config.toml
n_layer = 11
d_model = 128
n_experts = 256
experts_per_token = 8
d_expert = 32
d_shared_expert = 64
activation = "squared_relu"
moe_layers = [0, 1, 2, 3, 4, 5, 6, 7, 8, 9, 10]
router_score = "softmax"
normalize_top_k = false
routed_scale = 1.0
balance_loss = 0.00281
balance_bias = false
router_z_loss = 0.001
init_std_router = 0.0382
lr_router = 0.00181
vocab_size = 8192
norm = "rmsnorm"
norm_eps = 1e-05
tie_embeddings = true
optimizer = "soap_variant"
lr = 0.00874
batch_tokens = 131072
seq_len = 512
train_tokens = 737800000
steps = 5629
dataset = "wikipedia_en"
Below are experts of layer 6 (counted from 0) of a mixture-of-experts language model. Rows are named router (the router's row for the expert), up (a neuron's input weights, with its number) and show model dimensions 0-127. Each number is 500 + 40 x the weight over its row's rms, rounded and kept within 0 to 999. Numbers have three digits each.
Before each expert's rows: "comes after" lists some tokens at least twice as common just before its tokens as in all text. This comes from a sample of Wikipedia text that the model never trained on. Tokens count by the router's weight.

# expert 187
comes after: " the", " a", " in", " with", " on", " an"
router:478462482495479577488508509520448442481559516523599535526522524556474464469474472450593502464466538540538483536572527481466591433549491505543466490414536463484386451518390492492490484532466545508534531494467459520522482474455475505443487448447537540568549480502490487479480517508466490473499471517468494466528497536499502521437503554456428527475479499502449452460600471528449515529515
up0:486536445464441484465469529488429527467539465490514481493476554449463472476567502517452529506516480455473496525476452522501550421480475478493531460519443428478438519388518512493528507458513478527465482483584491508470499560447515522473554534556455514518529545499525458537522523476452565454475413560507470505542466492508528533421395497491532510537383492433480467500484463484540435553544
up1:490483520473504497473487493481531564522527499464485490489514547474484510486516431451472418464417455493573458546566546503417465513514512520493445490490529558468467497594541469523481500474491462440484513564540533466590510563466450417488440414524480527491531477571487509485510516460463476514479529549492439422592503514487539485461513500499580481527542480511405490586535465506485504444516
up2:443532557485480498575485468496447505443492486501611488554510481488497489435484459479531458536501475496496443414571462466523539445506465521505502525469523484581517485498438587470455503561535474549506470435570490511488469455474445526523468511551491475434461468495466541531454487522529516504515476508578527447509470480481490494435459476421483521533483540510445382602449483493520546487494
up3:447492512443504472489515455512536527488534540467495500532482492573544500515471514517492492530493457450539505488493540456555573599514437444554521473493471474501389514507523550455523527549482471483521433500454432483440442488490576478502502493497458423493546524524520514523405516588453518524520438552574501508522423504573499417486563446523489474548485468559517485504510478550446444504482
up4:500538497543511522548474489524516555528463577548538560476502516528501519544559586523557473530443492532451495476530531548490517474462526453505502497520518486535560468509518469554585467480516466459439535570543395520550486429520444512501544527454541534469479433424594515515515554537512533516441565548553489522507466505519486513543469520469531559488479553459473560488556417549520449489508

# expert 62
comes after: " to", " a", " the", " in", " gr", " w"
router:489520517532593496523510485560496480579500512562572535517503545508464413459452532486492552459465500503538543497545502445484583472475502408465505520545548520515494475545431502489470470499506613427537537513459520475488465476470514439505499496479515531487518451483522428526464491562488517505552439485497536563522532551491537473426510565451457581472436486521523498507538437504481548497594
up0:528528409478454532459478480494548508454616449553472542439499466460439446469454535484437469521501501566491522545465580516480472473469499506456505493555470485520559472459474545470521478462494498469560520498587587560515524462513434479502468528564483439482506554550445538504564488441488481535497545486536505463480481524495563519505477488503452565524552549560552438507506526557555484485456
up1:476558447544516550453530534533490434541435538584532496503457424517507508503501514436518482455518583461456480490489404530497487420534506560426545479496501501500477452510439524530532522493521564449506500511534432539471456496473424518516523515588535535503597462537507457544455517444540485462525481446576466526501556437471495465457480522487458510477484529519511547496445509442511503429523
up2:503464457490471511433476508525479491442533528501543491501529514515558516503526427484545470528568483589524548524476499467534394520511516494393486603453502535546476428580461497478491415488541452517436518532520466547548510473570486542468544537445423508503516458490469467553486507480478455519512590480506480518592463572522453479498497487552516495500480439520488491513476513561477451520528
up3:511552531472488524497533506511446487550516477459431480498467474572495506472511468449478469517508472470518567520588485543483473511453525479496550533563430524467483547480489468562511499478446516508469440475510471505485549510602492518363465402474455555553455484446483518464529467487494531520496529497540507621546493477491563449511432454546571526467544463530463554518526557491505504524522
up4:542482506478521498507524503519469545495454495592466540462440497545441422475475484454590536456530516493379511517489500513436472456483500554466461505490583446510555517592518547449500505490550544478488527459559514513531463506443492447478511486483504467509461511461595529500502491532509495477473554535552544454488528522499562527497533572431511411468546560477497490473437427526552485540511

# expert 124
comes after: " he", " and", " He", " has", " to", " it"
router:452519505545516557586553446532486431598524521528491526547463542501476452476445471454499478480469543460555588569529547514523548434500523468509551481460516494488453495515516542393508439526477529451507478494482489542520493503477499426494494467475522532504523474451509465490487516532545575486539446530484576498533484517507520569429486541480486579394476513517475487462555443526438517557526
up0:533521464533502437484509593494524507550540522501515526508459409471524517470456452473505433534480467535457504453479522591551475541463530421519506462474473475559480507449500582498547464545497507489531547490606451510432430506542471529496447483469515528507512540549479505503524495446474491465435566537526501543467457567546611520539471491516454518460514461441512478480453545527420466502474
up1:477433421515543531531503543515521524542550468585530508445579548399517469545567461486449533517527523497459499511543476515449556453508422490507524518524455506536546569539508476479481475495507507502500524515535485459539535521526457574474573532459485461537531470489558515514490522559576527558527495507504454540437505421502508522500423528553463397477499553453473556491480545542536503538551
up2:393514504539433522498530526588449502488526435482425563494459477505443513507547572553439528545535527472478542481513487509487470470535509539517496451453458534537505572520578455545488570528477426504560412498453480516494459508473498473498476467494448467554462510453504531522513505430528464476490500501458471529417470455447425505550478454487535486520580475533445485461535521490489511572546
up3:537481491522507534514465479513542469384531462511522488563512489456545503525546489504485508505491483470492552555518489453542429549470477477514415485504580495538487453493540518517578499457508427484509506516488449471557480473522468498510559502527553497466556494520536590514510468515386500417513471521565485460468538475558499507531562453530564485588578501496565436533472574539540466527472
up4:530496436497535484441447469479497513473476522567512608471546538476499470538479535539536514489481540429503547485513521505479540487504479590513456496500478464546492578539489467462540496451500544508553515458528450525502482493520512521506547492464531548522536576467551509446515453553444566490468549509469479467584504520471470476537541548446474502521405537469523552490390617530477431470490

# expert 188
comes after: " a", " the", " of", " an", " his", "'s"
router:417473467518518562503504521506459505519530502508544490496490515540435455470429509463588479517490574515532484547501565405446536481546524473518455474445492460462404442497458542495442454514514575496560518486471499518551446476481450505432511434428525538540532472449537481485490502552495526488519459534473531491541497495502539514411493531464407487496484481500452490451577490525415499568521
up0:445517509498521500464534504488574491495471463464470488532511474506546475465504494481483492468518494444457489410543559536527602473506437559489528575448490456500559543499521476524529479510441532508501449505503471454481503483441463538519442479511434474551496575461567486532536505600555518470423529481449511512500453479571423502447495484458495487462431482478444498511598485540450475575431
up1:501554494491506517426509503508527478475494449508441485410517474496506420485540468464505580489449427501526532453447483490484479487494517530542462507421442546495458528548528480469570535534449427454583481520523568528625469500572432520500511509433461469511497534515536502482425482487464488494542460414491427473476469487484512505477473547485550485565531510518442547499523460464559500463543
up2:505466591551503543528475522505487520563450460500447473493469509499545553519501463566434409479533556553541554508547468434452505511563537555453502469494484525439459438473569474571421488469527556524540487474539519432530501525525496502449541507503526508509464472487550512415536532462460536467580513464497475510477470469464512562416554502533497514481508474531504566467528423504541427492511
up3:457522542472468543438509475452504522483483473493431557519471461545509582514511524471454458573501472497529527475556472535543473448462507508502502522494465541454460465451385535481541452444459500503515451537531435509444519485467519543480486545500437559578554497531551469428458578531497593538460517551495534506437481502509525516521508457517533559537457497408496500443492413462495475521468
up4:537522465411442496556502577516506517507516486515567452490494544530481494469462527522457427518562460576468454442508511558525503475487533448524543491513541525435521533479477551450519541489478475505462480570577517446512462481477578444548477495512492496420467488549505463440507564515581441574492473525459513436546506568462541469616467485466526492538455528492534499513484492445483524486462

# expert 153
comes after: "\n", "-", " ", " Candidate", "ل", "\n "
router:430523449557599505489502477516452498541551458514482533502475504557505495512454489469590510521443554555543501576511477452507504437478609476583484523461521494456482440505455525447492480519491520505563502505469466522497439482541451482435532489456502525480521506529462501447415538528484571401555465541468606506485521537523501535508435520521450515454441460548485446494472480486488515511486
up0:474486450507438526511516506471516498448568497462477456453594514470485437509417445544401522562503556429537505466393464441496488450433501516500476586406540539436478579523449498467486468476515529568461441487479476489467511470540509500574523505506458477494521538500447496507496462536552474554496517536515527495494541476567507496466479510548582496465467548496487533457493474531514471533532
up1:426542544473490559490506572495568542546538526512506532483519507544481475525525530511516531490512529473549581489498501459514512518486523465514456491489518508519472506458513503513489475443428500476506494444550553517521478493443540446524442597556504536524445442511388545502414519485452506444490544491426482426434569503441527533466403523501504539459429515497488607480543471495477493549527
up2:426471430473450451496496542527537447457511553507436491486455538490506519472440510487486507499481473516491481484496486481541489431547499503505546525587502488453407419506515447520435549473527474497550489385522487431475518451496536458509507476457510518421566535480631494432525462512475471496548452462521473517541463511530496498551495537521487462504486513583473555513535563549510444544460
up3:572475478603523533468486410542472403512543472484510472435504443499519470548511508526461503580477486446421505554514508471473499523460626460472528508500506534548514463488595517605539419531433509449511549542472504509527501477538530529491547476532462519468513514488487504562482553510494452498521524483499459526513542535456454501460462442523507522489462489561448519503409492477523510526524
up4:502496432503455574465548507543543582558463499510482541508480381497507525490486500514473504501512525519468533451551427585446523516524437476548485517536497523542550420506434496466444523502485552519523571481456499553513485541521521483550508600453491541481468524515487448496506510533443489449491506463508454522481524479370487477426471469497441482455434478543466527506503553467532483450550

# expert 98
comes after: "\n", "\n ", " Summer", " 100", "\n   ", " GD"
router:466514461513524526496498504575453486496573483564508488519521544563512490475482489460520549506483512534545497508526497486466556452529602471557475510429548448445490489495453546440465465564453503476526525508416532548493465519483455507417492498458524551484525509482457493506478511528500601507635408511433533496520521584523502506478448546478481563464450508494450457458510450503442553508486
up0:472456452479538443443515432481483601544624470538528540418558502504520500543501504554438480529532534450521511476463536498441554431490542555494507502439538498536484499509468437506454515469477527500483498494573531465454478509531473471490511467483476464494526539538490556457506494529509509510519511501487460414520551480527485511534550521474467513480399536494418475440482407504581417525510
up1:479521498551486424491509515551421569563416513488502508500418468546590423503520507433569459500555494483501574424521508505484531541450525517544495498517497493512564470474480402476465460554445580530496485494500476494569511494541446549469454467568493501456496458503485510488536529448490492482502489544505570473504521528423524416446530500488525502436438572480426502492523498522511488492495
up2:458569447529463467488490449480540412501611539527561472552505526500555537535570441550468537518609476501470530556493491481477469446490528475503491495486533482552426482507548448523489420521518503473528562588528502438522411486495394506467484516517508514548452463507560548520475483464464465494470486424463504497484501550502509478531425495529517566503467542487480457513529541522459495496499
up3:524465433515512484424554492508506419486577567518481485500468460541475456431580497569495415451476503457456474509509557498471480542499475496554483569482501523505448409536477462471472532534549479464469539498419485567551498557530487421532469476475529468536524477526473527524487457455536497454475462478473510532435571485497479505404439462475474436488474544552506539487491497530536553499430
up4:475507510534481467518427527465506576573492486472526500519358430505490463484475531595513417399457523476495506499454504434436492495499529510419475532446505461504551491504471519548517525505543453473521565488471503527494507535534509422462494493502530503421492515531462495468467507491534496498562528487462525438554467504392478584561525473468448481505515541527540472473496534552457502545507

# expert 113
comes after: ")", " |", ".", "3)", "\"", " Animalia"
router:490473483518519513564504448515447460571546494605514498527481510536437477506487482457515581552441548493609503563509500489453502467557621487564494462435552487476467484499449552489514499515501547478508502455483516494499471497461502467486519474457584473510572516529464494559419540530508558486487497505481485513524544577570527586468511561481467557449492473520507461452510468533465511560511
up3:486476502446449483576483518545509412488484446502528483526499510456472516538457518521508508482523466538450463428504518559516402451484567481514524454513477511466506541450463552575481453500481444551542511498519451566460522519492521458484513477524419440392477519479488435516522577480481499550459535490486487511441476411469492515550461557460563502432488479522533477505536441446438569511449
up4:586507508552534538504487488564472509551453540496454526544508518434483485511499510448548488459468467477553557497505466556519501480454507463530530499530492531555461493485501488490403495509516540436450553557537498481565516453537525540474541476434565553515476556503449502559522493498428464517549458500545482541533482482531484494456487559421502436508502474452526615480381507535545522423539
up5:571505470533528558449537507600453532505514503525480466487451461530523542441470544549498471595570497578461439510512486516548528505495553446471511541411529510493515500489542536528476522530518441496510540492493508514433480508468530551505444440509464417470585484574492521509533500503588485532430445515518527426549422448577516539520453519453535478517519487527541508499546456474517521495477
up6:521549478486458483550476472475509522503475419462424455485495444541478455513473487480497473541404477431455539493519554542464519502528500465488511485484518486516478527433464457542529456544468597484491510500526480541513533478471533515504572486475481495495511533467453576557514546604479478514522395487434441495432521556441421574510472448506445562523440547477452550501468449471530493524501
up7:577544492479481537409496532407443498486536494445551524539520497544414440447482435534462513547452504546515543497472480454439462550531487417430532522472481538475582544457525452421525493466509510440529463569466551461488489493550506550523462570460517461533444552530531477525478505515514499439468509512534529560524490536477501486514424467452484543528513540518489532467540469472420504495513

# expert 125
comes after: " was", " and", " is", " were", " also", ","
router:475504432497586528507471441500484424582507535548507505485436508520459511418480518442499526497456534500522538549558481384490476435570516457539552517473579433496451486531476502482473477545450560510534451527497518534482440458469496476501516470479511544478506473452562472512443525527538506502492482498495512497523570561531506585414483551499452503469464481506482473421530450536440555491551
up0:496486503494500525580534468550560505521497477474509533453482483475444529474529548458520522443513535473430544529518536482507464535558471481478513489466548517566592493539515499506433500562481575486448538455544509546487527506568508590517463400484521491486449468535531541489485469473536464509412505499477449449486608476525580478444554464458459477474436420476564535487498544454523484510527
up1:461520459476445517490498499493446465487546521536461493442464548500466524472508462498493517455465535576502543487479552477530459502470430492457540451532528507587502489518456518407436470445536400532435527478533517403504483490461504463478473485551517445474528466454478567461487463559493446516498488480563550461426545497495542579430465561492460448478512503539452471551578570508499519488479
up2:490527522473529502477542456511557548467467498377502472482443557487542492510453494469468505444433479496480469472443416534496563515490499446584543511530529488495461470511500481475508406538497573501520533496514501384410541483556462485444520492471461519484582470542538482494478409471533482511490538593562488493516501526512558419504486483490543513526488548469523524540538436490454500513486
up3:460492488512556565490440477522473574471571490504449489499496475548590522499472494518497467504551531598509539511535516461513536480560505577499508477492478483480536522423514538447455555495487471431525426542507518420531486463539543479512423459445506517499514494519473470512513538474531439533566523450489464520456503467456460466486462537500485589551541433467518523484382518583527554474523
up4:472552516548526526432407545472480403469573504475552522528516486453477448476532540521465553481514421555494509483479487498450470557479532455487589483562568495484487510494507513525441490535519525485552552504513503465453435444483483458527522456415472522479451459493516495540480523529456395431423478502503484473545437497469513484505469480539485538539510451471542531455481567440451512534437

# expert 235
comes after: "\n", "\n ", " ", "\"", " DF", " MF"
router:480510488543583491598516450588465476519574468557515537563506546543483460468471506468497565498470538511549531531530532516520570471515571468537461489445557487494467487484471520434497476554458521477547497441437524555486465489540478505490545511443547512523591508462452479480439539523507564478568438533440536507497517578573509562470443498476456510486460459490486488466516503527440572491501
up0:530501536562458486504449461529529564455503497511424539544530501410502515413438446496470561507470457506496494486526439478437499521495460528511491536422492485453461445512441556455494493512496459467446427459453460447491516525477452500490466440499502525542505530516502567523505482570523442573545418445537483455471530472516477457498533506488565541430452489600511563484515552536458471462493
up1:502495463442495535490502498544462564424471477497538453510466443554561502476528480568492505537503526496591534551497536488550500504551538471570539464459493550398485479515483509471512494513426543515523465509462521509505549506507433418484558475515553544477510514508522501510519509496501488471526451422598536566629551526457467463461539473478541577527474516477546513514506530472477430455443
up2:549478554489528487576491520492442428499523496520485459565474483531543533512532449489467578486562528527433482446487483514533455443512495438500427410488490513550471481502394501552536536602431491511513451519484483461513470510541449502598492506488515584485551575512527543490480528535491450445521498567487540506492450454512517506526515496501503434459463511487511451521507570574550490547530
up3:470507457558575439438510490500506533517558514468533583506464494527488525540484522517470462421469544539516484457524516531451458475462482435466443468595465503542480532480516503540560488518557537533502500495525496602356487488462433495482441512470574473513472491497485507550497514539496532503471567486489527434452474462549556515538517525549497533468548521548531503537477469423479562557470
up4:520555514542428538453550551494457480434532495527531460508476572495452467484477553511506500513528504562542517432476474507475477523480451556498536486523546540560490582538505563523548513439533505460483531478548511564511490461533504543534406566474489472516574541459603505501485513540554520509453509433516494518513556503563542544576542457436495489549481535491527548516537542524520426415502

# expert 255
comes after: " a", " the", " an", "'s", " its", " their"
router:469515441530588555485520466515477536576521459565508593539478526490442437501479477512514576550441529507531565502560519398527568429512517456515464497479519490511473485507415522475494443498474595441501531520513531510547412447451513436507525481527501537531506470452554455519476495517545554515513449525494522552527543534505531482453476545474481563463447512492495478491519470533470527567556
up0:507473494498449517488477550473534495457495538536484513534442455504493557534486440569447477498514493490508544475542634574530467466481527513533450504497472472560503447499517481394511466501540448572480579510503396416455506486562463546446483509503480489524553442534480512524438504491521523515515470533455509521509459472572496453464532440560538518563546527535499529529523563548436467497463
up1:514547509500521563497568445499409529409444491506527529465493412511472450505538495523531475493505456516510454579487503458532483504508559465486482525422434492529497509506513485524541542485482445563495573504508511479530503516548485619511569473514520569535461503501502478573537499500475479428405467513510466559488461452455542532451478489415500497491496466393460477500477556511518510483434
up2:556465550508497448466471485487528510495504480519565515603509530556502553475504453493523462488585511602492437489464453516558492558504527485534504437528469506549525512523457422558545505540502392446514510529540519488514435486509534489546447499497451472551515476529497478589491461487530507499502494488481505520434495435416488511595512503531432527498496469535584495437524474484466562429504
up3:556515502459557511475516497506469502503509579503478605521464481620497502428455448412465486597530508485529511524483466417559509483484456526474544465529585561530532508465548472453531520495509528492530494458473452544501440539484532492570507493486531560477492488527443507495523562507514589510500481419496532447455557483469527472521536502503504542501529484426577513509454437550501521457488
up4:515589524499446494521508520458522417554531470542487528444515469459494552489471520484468487436533551509528501519460565475538480439510494457488461563511521516481464516473537534525440493480487520499492521512544568445433487441543440472448413559532540480508481445445490484503548468483540491475439623512503581549480437532517550468539459519504422565552453560538472532464513547481536471475482

# expert 225
comes after: " is", " was", " as", "\n", " |", " became"
router:482542466520491552588507497500482454564585490557501557547475509506484506504492485433512492518452522503500551523525469474430490468520576492553462494443506482471463442495444498474516467530480566516532499515474437528523447444522512462432509465476536534544563488495457481549446584530521608453525495531490504494506516608532537552456492556481425568391501509485491491447528433505494507509541
up0:471529518462474430488384464497464497519483544440480477563496587471536551569470481528461571537478556523491483422450517530520533527538459421485488515454461476489478470503496516457514503459508519504442521565553438538467457521439547456469567479534531464532490528493527426520540496474445468493456458563441493451485522498543485453429449500501516509439462484457446531480507482500436427548442
up1:458492567590529426492542554514517468486473480475442568499508460459579482483568558541524492506529479527449460495476524516475507442574488579530517516502532413507470478561567463469532513488526487458408501531491473505495486550549530443539522554466570559515510559538525439414473536504607446455504525532503520489483496564496461456483442491497550450531512496446489541502466483511489530471515
up2:470474530508554550483490487495479492514523475542481527462473552446514545540575489480560536479491433486457507484573516508577492524440509515527486484453461545401511563483470466455521439408536486513475508475527479509467588483519442521509569429546523515509494466492563485540547500517516451544485483477539494425467508589534524506566600497484535526492474531422437541513519520514451430515426
up3:487511443556474520504525480411469452540447560548335455499525503475491453532549520492557402483456503463495530505532462477496468536438508488577473432501501467511495520503459485520511493532462502514487493521510499479520520439535521508575435414476457499504487540500439471488473471467501459518530531402532559481518508526529429483471515505507482522426506517510442460421485480418524464482553
up4:478544465463390495516486476417476452458457476634486464540429492474509480492531483517507470481457518542427494529506486566491523460496504451564496486543495549536518487544499517504499499496432516492562495476424512533534465508510511552522488506450508477395531555474502553528506574491475459581497531527516555543528555452549521439470471490587446476522559459541428534481484500471482492535459

# expert 157
comes after: "\n", "-", "i-", " \"", "/", "==="
router:430454499582476526531550512520520419526514480543486510537508518537501461514412455501522518500495536492545515519485527500430531491526581510517536438484487455425443506547487601492458495520533574474549438436480503485494454415554460520463514444462536504563554457476539481456436535572485542524528492468457602498519528524504573508493495495478484510478475470523449521455503534489441506592528
up0:517477425444516588443522488500416556459480543559545577470496483505489427587535507481519481514545560461490521537412515526532495524545554559510511517459474437498536498460485500473532526463461439547436507450565525546468476466491488529455582453458463522468481525523616530567520497500523502541504515552523514539527503462546534465485517493475547483465524514452455490450450490533433443514498
up1:486526456513417550507552447509579535531495481522497480429500508486531513450508496561485483420510453444529482470516541490528430429455521509452531467540493488419568464534423497526491525534502489478475513455441505441449478448494521541450495496481518545505493467514490464476484458578518469553467550477531551608471542508473504508516502457531460542585432495579517515544466455482461526605527
up2:552491505506523420550505513515529514471479546531489442517559498515510514479535551471521478482499516509446470519507524428465532532545614568415534500533543441501522525499542495487475455479443555474526584526418545422510478461455463468513551538545503487520558493561548469502534503580508460566526521492549460492402578413525456495446501471481514452491568500538504568529482497493469512503491
up3:515473546470485552474511563520533491438453549531466539541527485463574516482478475582496533457479540547428583558522490475523467505547499459475493556502493509488507449531553525392489427416456433504494519540611481508504486514447480537497523487484448501534486526513515363469449462534477531580504496514494516563475491490508474498515503498409472461500515481523445522463485551460515489454546
up4:487499564545463489478517499486544495461504531539554479507509553510548483462447487574518548536600500545481467555488448474525498557516486510496488505487551501487543454440475488515510510523485497520509440486404494550513490452531464523502586478438552370511463566532521538465494483464501441436447516549528459454500556523440491519511489437522486507511403524588563450576529523509487454538514

# expert 119
comes after: " a", " the", " and", " to", " The", " an"
router:470477412524529498519517479503506422513499546527505518526490542507446477411465499482570547525474531530518541562588513475490518445566507496556525470456527444475426505481418496505470428548482504527538507474443486523557441519432446420488518468455482465468499484501514486498438519551513544475519449541469462461523525520528508535458549566502397539470464509504491466410524503539477591475553
up0:539480435515541502553482481538467479498440483473422409509523463532501473499492471576529542497524563500432564487535504438528506496516537504536550462470536510466428524451547474509522483469497544513505518475544468532447524468447456454516475589468450596489468479525491477495542481528505421540459443469467499472498558507477480452414443509495478497493588476530510513543535519495531600479390
up1:534528452538479537539558421545533474592516572541504417435413524474519551449537494536441428488421448462478507542491465583478536396511495546462518509498470475514519504512507469478432518467524492487554514495518536476524489469582491441473489507489473566497463501439536558492395491444552469486504481493496489524521540446476476570487507506534474458431461511471498503478526441483499484462498
up2:529441512488559481502523504557522544443512509444526551519529518580600493486447521426515443512532507475487517508512381416524484481546523457542495516487421514482514452494495449510542443483511545534502431514499463503461492426526541566462459456527442508521518445558622494503528592539463553469524545522464534502514497511508481471441513506511462542493529528477482556538481542535449461472471
up3:482412446573541485453545477498507542473498552506474566481560439472491487460451463517549615536491419489504436541461489511539463463492483497464433463515567499534535471488517500531429491511507449510526504544499476439519482499474498465526521542496488512531485457449441539475496472617543460454574534536466477537465515526499481501577492537568519453534450565574546487522458456487483452541479
up4:485502470513548430434499541482545520487532486453509483503434470517464432508471510537472497562559551538536486606444509483458514438484488481520466478603483544468516493435463508452492466486533484510523515468505491475554487488498458497413611456599388473468472520511522423514492505500467528497454474553569545538561548461514460510497504495459440530504518514442554509481430494531482503528497

# expert 92
comes after: " V", " F", " G", " S", "F", " P"
router:515475503569484577548613496515466495483499475516471477514467505504505492484461388474476496505483517502557494536540527466490540492481525490532583460481551431491475462554505602439466484579526507496486460440516506517548490454493494507459518481476521488566518494566478499485475531511502511462584518487441612504544540520538518519515508506494477506481498468516448453419513460543428621580513
up0:533462531556478475505450476545507493469588486521522496544550569545444500489536426529466503512488423494471482528491500553542530538508444567540551599483488528497488522406524536517538554513503565532456515536556491511509530464469491437524533526460487472498532515446484431462449477449528521479537477466509535451488511470465473417490585501494479504471569554522573476490597471464437527533572
up1:505493484483510503529456526554441497465418455537492555473471484438517437556526531459477494473503548448557473494516417589503436526494484480519510512515479545400458460494527462449501509513543472564521546581491483555532505480515518473462487454533488525535519547507438489437454523542510420439460553512571513587487521460544545495438411505487497531478484547505570521497453462455461555465526
up2:445481542535468487459554509519542502523461504424557512484517479516480486567514460577481528476547493496549482488568457507469451532500580495414481506538507486496505558502491467436536477525504494452527490506453554500534524509548472470498525430489556418466491508500462475494535560453544497504467586439542483512521519566476390470490473421578459525564500481462399556518510494533453521492577
up3:576492447482531435522433554516411497498490585384497507451545534450477512508545507539490476483430480498557502487475533520491519509513507484526446499530483490438449554424500453484543491469525464568475455514458455547508503488537489518459488500487528449492512461565558500548509548475423451480460468481523437471536512460498599453542476559536517600493482468506434521486468538492440508440503
up4:521527462563461494452548527491543513527467473545510489461461535501550589487457519458509476473446482514520433494523478473533495503554556466430574458578508464542521504476425535465602496533556530492461521477511495474538486510463447506500527499584459511452498492428470526513496641446507476523482527484419520542554575480486460518558455486527512467429475487559525497582543494497493504519510

# expert 248
comes after: " the", " and", " a", " to", " an", " \""
router:451461490501520547513526459467516404503487529530534507510443542555466496463472473443557520502451550543519550546543531453516501459551515481567558442451531422468398474541437545510507471510498516507584534506512479527512436483495440492522559472457531535471525498501539492481459549544504498489494450477466496466518493560515505565459582561499442543462536453517457472416565500574421531510504
up0:440500490493529482528479475480503517506525523552513461512539442444474548460461486538546531472528549525481471448560450462524509577552507471487487492478510530424507548573531521488513506526517407454548484498515506464554492469444503574484505439567490501496477520426597495469504520567578465482450524517479526541477474465556481479472494476541543516480531408513412375468578560513480482484487
up1:462556470427534428485498472520494424554447534517547472427499536494461509496513560533546507487557452512494508380468536498510515492511521527480527480482535508496484470496496497429486497585509537474536510544513444465490457550508482487530497486501490608521519456579528522510526465507526504512511479481553639501595539517539584527439481451557573539485478518525518555502537533478496513437528
up2:459587513521507546477538424516449485490438535356571469537491482573487485451505467501457567510509508449490525491499485547537466435560526434481573520434533463499463586493449493519489508453495561447544497524484497483491503488502506549460527486484474510521602539493518461584548490493547496493405533530536458527550531472450473456469480507483510517524500539487522537464460450490534476442528
up3:516499476505519466470561495510518495532516589561463472492469468571570489463575519495452534445485522508529466551519538506444512431493527480467449598428437461503485487555469484507510481500498471508437504470615587524516472493517551506492509487487602535537480464438527505477565518503510589473462528444548530487480479475449468513555498529546451497498448533536517433492481485454540420530547
up4:533546454499552537509559523484487533526498483474476500521512506483644506490470471482498501489467463492509474529468520441535468494426520485477442542550465502503454472518425547534523499491457532497479389551430453455492447467429521534495518473487457466484480502532469551476549427498504456419525449449526495568458496558479508473496466435468522555497458626542564540532511471531548498480464

# expert 163
comes after: " to", " he", " was", " and", " is", " as"
router:472496508493514527613528439522503395647536474527532543518444519527473470500493508427540504547473519466553575505550534487524511480498516469496512509454529509509428508523503530476504479552524565455544486525506523526581471490488499480502497486457506575492526483453436469523465523550561576499527480525499589482553534520485550545460528537475459549397492480509501504480508446584464523522506
up0:513429533427535459501542591500525486472411471485528468512589501482442521495519511556449516473540549556442505578491490369444445484471498506468494533566558546481524513492514402500438520445581532517480517582492390438495506465460503497487536526490491532456529436501467546500451534489467531475549477505470504501524469514470557503492509494502525469475476478496524485519508501492498413531499
up1:475512501537508477539477539459550488540452478555435448478488465468500466478551475473485482487451465586507496509452547542493523482547498522451490471440531569523500532524529567509487445436474477435490479523485415406513548514539553500512483578540430530476508532550544508458455468509462559544539478499440508521390476479496560458516470463461453513509498489438453494476553508571561542594510
up2:493574437504442526501507486531431509527517510434552579470471542480483474517519474471530527523544469488478459523415546521551399544487595467510525546547512523467531495566444479466564578519490542536527494553526492502428484540456479509535574468462470501547562491511568521489463512528581569509457499552442528503502433490468477524594489525468487522561492505494576501464487454475501519498478
up3:368498498496397559548547497511584586526505442515522474464534509505579521472477470462577493451467504531468509500458438574524546484481491427467511550478533525471540504501438523476465471487502582510478483507533493495498495494469552528459495481501451500454459445460543506492525470424500480502517492496479460538433486537517493393470524501491548505498528463485483514538630548454488541484516
up4:506473524524524491504482503545464512464537451516408496437444480494536457444575564464458469472484446486496504578525514484479462524502451485502490383548535488564522492490543593432540533502506428492508428479458483479447535594595526425489503465507498510461489497484461531474513462448497520589526497567487509511475509479542521498568470540513498472512472451460440446494529507577506446535508